Experts of a small language model: 48 experts in each of 8 layers.
Below are experts of layer 5 (counted from 0) of a mixture-of-experts language model. Rows are named gate (a neuron's input weights, with its number), up (a neuron's input weights, with its number) and show model dimensions 0-127. Each number is 50 + 12 x the weight over its row's rms, rounded and kept within 0 to 99.
Before each expert's rows: a language model's description of what the expert responds to. This comes from a sample of Wikipedia text that the model never trained on.

# expert 22
It responds to: Prepositions before dates/places
gate2:63 55 58 31 47 45 28 66 27 37 64 53 50 50 43 53 65 50 69 38 38 35 55 45 47 46 44 60 54 42 66 63 49 61 23 44 63 26 78 50 33 49 57 37 39 41 48 45 55 74 56 18 54 42 66 44 49 39 44 31 50 30 48 57 42 28 42 47 24 59 41 32 51 50 57 36 55 50 72 46 40 34 51 63 61 49 34 33 64 51 56 56 47 36 38 57 43 35 52 42 49 63 29 40 55 50 59 69 54 47 65 46 54 55 48 35 42 71 32 42 54 54 58 49 40 58 43 72
up2:61 42 54 18 51 39 37 50 40 41 46 73 75 39 60 41 49 59 54 43 43 31 54 44 58 56 58 57 41 44 59 60 44 56 46 68 66 18 85 54 46 43 66 12 43 38 39 58 52 81 62 45 62 62 47 46 47 65 35 31 52 52 57 52 54 59 49 49 45 70 42 59 60 50 68 42 60 51 59 38 49 64 53 55 47 63 53 53 65 65 57 41 48 39 34 51 44 35 40 25 39 59 35 58 45 52 31 45 31 56 54 63 44 48 50 39 52 65 44 71 69 47 48 51 39 54 41 41

# expert 4
It responds to: South/West Asian name onsets
gate1:62 49 62 52 40 68 32 54 73 48 33 49 57 60 46 62 45 56 42 44 62 63 66 41 49 53 49 51 52 32 40 63 27 37 51 51 58 60 58 64 29 78 69 46 42 50 48 46 34 44 62 52 29 45 67 58 49 40 57 32 56 49 51 27 37 38 70 60 52 56 54 43 52 43 60 35 40 61 47 58 43 33 43 59 50 35 54 55 54 21 43 63 65 32 63 71 40 48 51 35 63 44 48 70 35 47 61 33 18 74 50 58 49 27 50 54 48 52 30 47 59 57 52 25 42 57 53 57
up1:51 43 50 42 67 43 51 45 38 38 70 43 58 61 58 52 50 68 60 74 40 49 47 71 49 22 55 40 60 75 69 39 57 52 58 42 59 36 42 47 62 27 41 58 66 62 57 53 47 42 53 49 64 52 47 38 34 39 50 53 54 45 53 49 55 69 19 38 68 58 45 71 35 39 43 38 47 49 36 44 59 59 50 34 35 28 45 38 49 78 58 53 48 63 54 27 47 65 59 52 44 40 29 41 65 54 38 60 35 25 41 62 69 66 53 59 58 56 45 37 57 57 77 44 54 51 58 41

# expert 13
It responds to: Taxonomic Latin names
gate1:58 79 70 51 73 50 56 45 68 47 65 41 41 65 58 70 67 55 65 64 42 50 60 39 44 40 53 57 69 53 40 37 62 58 39 55 45 69 58 38 35 61 56 54 40 68 49 39 41 38 53 48 42 36 37 38 61 56 52 44 56 44 47 74 28 29 48 58 55 53 46 52 35 33 39 47 45 49 53 34 34 41 69 70 32 27 42 64 39 52 50 38 38 40 17 63 55 47 42 51 37 55 48 35 60 51 53 57 28 38 35 50 75 38 66 56 43 71 61 38 63 50 59 61 53 48 52 60
up1:39 70 43 37 62 65 61 52 52 54 67 46 53 59 20 44 50 43 59 45 33 55 44 67 49 26 30 54 47 51 60 58 68 31 54 53 64 31 49 48 67 44 74 55 55 60 47 89 71 54 55 38 46 43 59 66 45 57 35 55 31 47 54 37 52 45 62 26 57 35 51 64 37 42 59 59 48 53 36 46 53 30 54 54 43 62 49 56 38 56 28 60 37 53 58 51 64 45 58 57 40 31 48 43 54 72 36 45 55 47 48 57 56 51 69 41 64 50 39 65 23 60 62 51 44 66 38 73

# expert 33
It responds to: Subject pronouns before verbs
gate3:28 42 48 48 31 52 49 52 19 60 42 46 60 34 28 34 77 61 40 54 66 55 65 42 46 44 52 61 42 32 53 69 56 54 55 53 29 53 55 47 48 59 41 62 39 58 64 64 73 36 76 34 57 40 79 41 27 35 51 53 51 52 43 51 50 47 54 39 42 36 53 50 58 75 41 37 63 50 32 47 49 54 49 64 37 55 50 34 47 43 46 51 44 39 55 43 63 59 40 57 48 61 38 47 43 48 65 50 56 27 50 71 41 37 51 50 33 51 21 86 50 52 48 50 55 62 36 51
up3:51 52 59 43 53 50 66 44 99 49 60 36 38 60 67 59 53 36 42 44 40 50 26 51 37 38 51 25 56 54 46 57 53 57 61 55 74 43 62 40 53 57 57 57 34 34 24 36 54 72 55 58 66 46 34 82 47 53 49 39 74 80 55 46 51 64 49 50 49 44 35 49 53 46 51 74 47 54 63 42 51 33 57 45 40 59 35 53 57 49 65 47 40 50 47 62 33 47 58 70 45 54 48 43 64 50 64 30 52 38 28 54 40 65 49 44 49 53 58 41 57 36 58 64 52 50 56 39

# expert 44
It responds to: Auxiliary and copula verbs
gate2:52 55 70 36 32 67 21 40 57 70 36 40 40 60 64 40 49 58 41 51 23 49 70 73 58 46 62 42 44 67 29 49 61 48 67 67 51 54 43 40 51 43 57 55 49 46 40 41 60 68 53 47 53 53 41 56 43 37 36 49 41 45 37 50 69 59 74 44 46 38 55 47 49 15 24 48 48 68 38 58 44 53 36 53 60 62 34 45 44 61 58 51 19 64 48 49 58 55 52 63 46 50 51 43 38 45 49 56 45 60 52 62 59 79 44 49 56 55 40 60 34 56 24 47 30 40 49 32
up2:30 40 48 61 54 49 61 58 41 26 47 59 47 52 44 54 57 36 72 64 48 54 39 43 48 59 49 66 61 88 36 49 35 51 65 47 43 72 60 40 58 52 28 64 44 41 63 65 42 52 41 61 33 42 49 45 56 59 32 48 48 57 55 29 17 65 38 64 55 46 51 46 46 47 64 32 62 31 39 47 42 62 55 40 48 43 40 52 61 30 47 24 66 48 43 51 38 54 45 46 34 60 53 53 47 53 60 51 45 74 60 35 39 57 55 48 55 43 54 72 42 50 78 58 57 82 44 60

# expert 3
It responds to: Table cell numbers
gate4:49 54 47 87 56 50 23 44 41 36 50 33 64 31 35 36 54 34 52 72 50 46 50 55 59 54 46 26 40 50 22 50 35 35 57 46 74 44 48 55 47 24 36 43 47 53 52 38 55 69 48 43 47 38 63 64 47 36 59 58 44 51 44 57 57 48 73 40 57 70 53 61 66 50 53 53 61 50 54 70 58 36 60 44 46 50 46 34 51 34 58 53 60 64 45 56 47 67 72 58 48 67 65 47 55 52 45 32 53 75 75 71 64 54 33 40 46 50 55 37 43 37 62 39 49 59 37 65
up4:35 46 48 36 54 55 59 31 58 49 63 35 63 21 35 43 50 50 66 44 30 58 55 48 51 80 68 48 55 33 52 46 43 48 36 41 66 50 56 48 58 42 63 47 47 64 39 55 39 82 40 48 35 40 37 37 37 28 53 57 37 50 66 54 67 53 66 37 50 42 45 41 46 47 52 56 55 53 33 59 44 42 40 53 64 51 53 59 55 16 47 38 61 31 51 41 32 44 58 50 47 47 34 50 49 43 62 38 57 32 66 61 35 30 35 25 43 53 59 39 54 27 43 31 50 31 70 51

# expert 1
It responds to: Sentence-final periods
gate1:43 47 55 40 54 35 43 40 46 41 57 58 40 63 50 49 50 66 61 47 34 42 57 54 55 55 74 55 51 58 71 50 58 52 61 50 45 50 83 15 69 53 48 51 45 66 41 38 56 63 18 35 56 53 44 47 52 55 66 56 40 35 52 46 57 52 58 26 39 55 48 60 58 60 58 55 63 41 59 40 31 36 73 48 46 47 52 44 45 50 66 70 34 54 40 38 70 36 45 69 53 58 38 54 41 58 67 77 22 73 50 26 55 56 47 50 57 36 54 60 66 59 44 40 60 69 52 62
up1:35 48 45 30 39 51 43 42 43 61 42 62 49 66 51 66 47 55 59 49 60 57 48 40 60 38 55 26 35 65 68 56 45 66 38 50 48 41 64 31 60 55 56 27 45 60 53 30 73 45 32 60 55 56 49 46 57 36 50 33 64 49 34 44 51 65 50 33 39 40 55 54 38 50 43 54 43 64 53 49 36 42 54 33 42 51 60 45 23 50 74 62 42 45 52 62 78 35 58 74 39 57 53 57 36 52 69 74 29 67 58 29 67 39 51 40 57 48 59 71 53 56 54 34 47 57 38 75

# expert 40
It responds to: Table cell separators
gate3:59 49 40 66 57 55 59 37 47 73 61 49 90 51 49 41 52 51 40 62 60 64 72 40 50 75 39 39 52 50 42 31 47 61 29 45 64 51 72 68 57 19 59 37 43 34 50 52 54 71 52 52 47 56 41 43 39 73 62 47 30 49 68 54 61 47 41 52 49 61 58 46 56 48 29 43 59 60 59 31 56 68 52 26 66 31 67 46 70 26 57 48 39 54 53 47 45 47 54 56 52 46 39 42 47 47 53 50 55 36 58 54 48 60 85 54 56 53 66 39 42 32 48 51 47 53 51 56
up3:36 71 48 42 52 60 36 46 38 56 39 35 33 62 72 48 54 40 39 63 54 30 60 34 56 50 51 43 59 33 10 48 24 66 50 42 57 67 49 39 32 54 53 62 60 54 16 48 34 69 34 68 52 65 49 50 57 68 59 49 58 57 51 54 55 54 37 65 69 27 49 51 40 60 81 42 54 66 55 53 31 51 31 46 46 29 44 50 67 47 52 43 31 53 39 61 35 43 38 33 56 40 42 58 42 57 64 47 50 50 40 48 50 55 58 38 52 56 53 57 33 39 51 57 45 63 41 47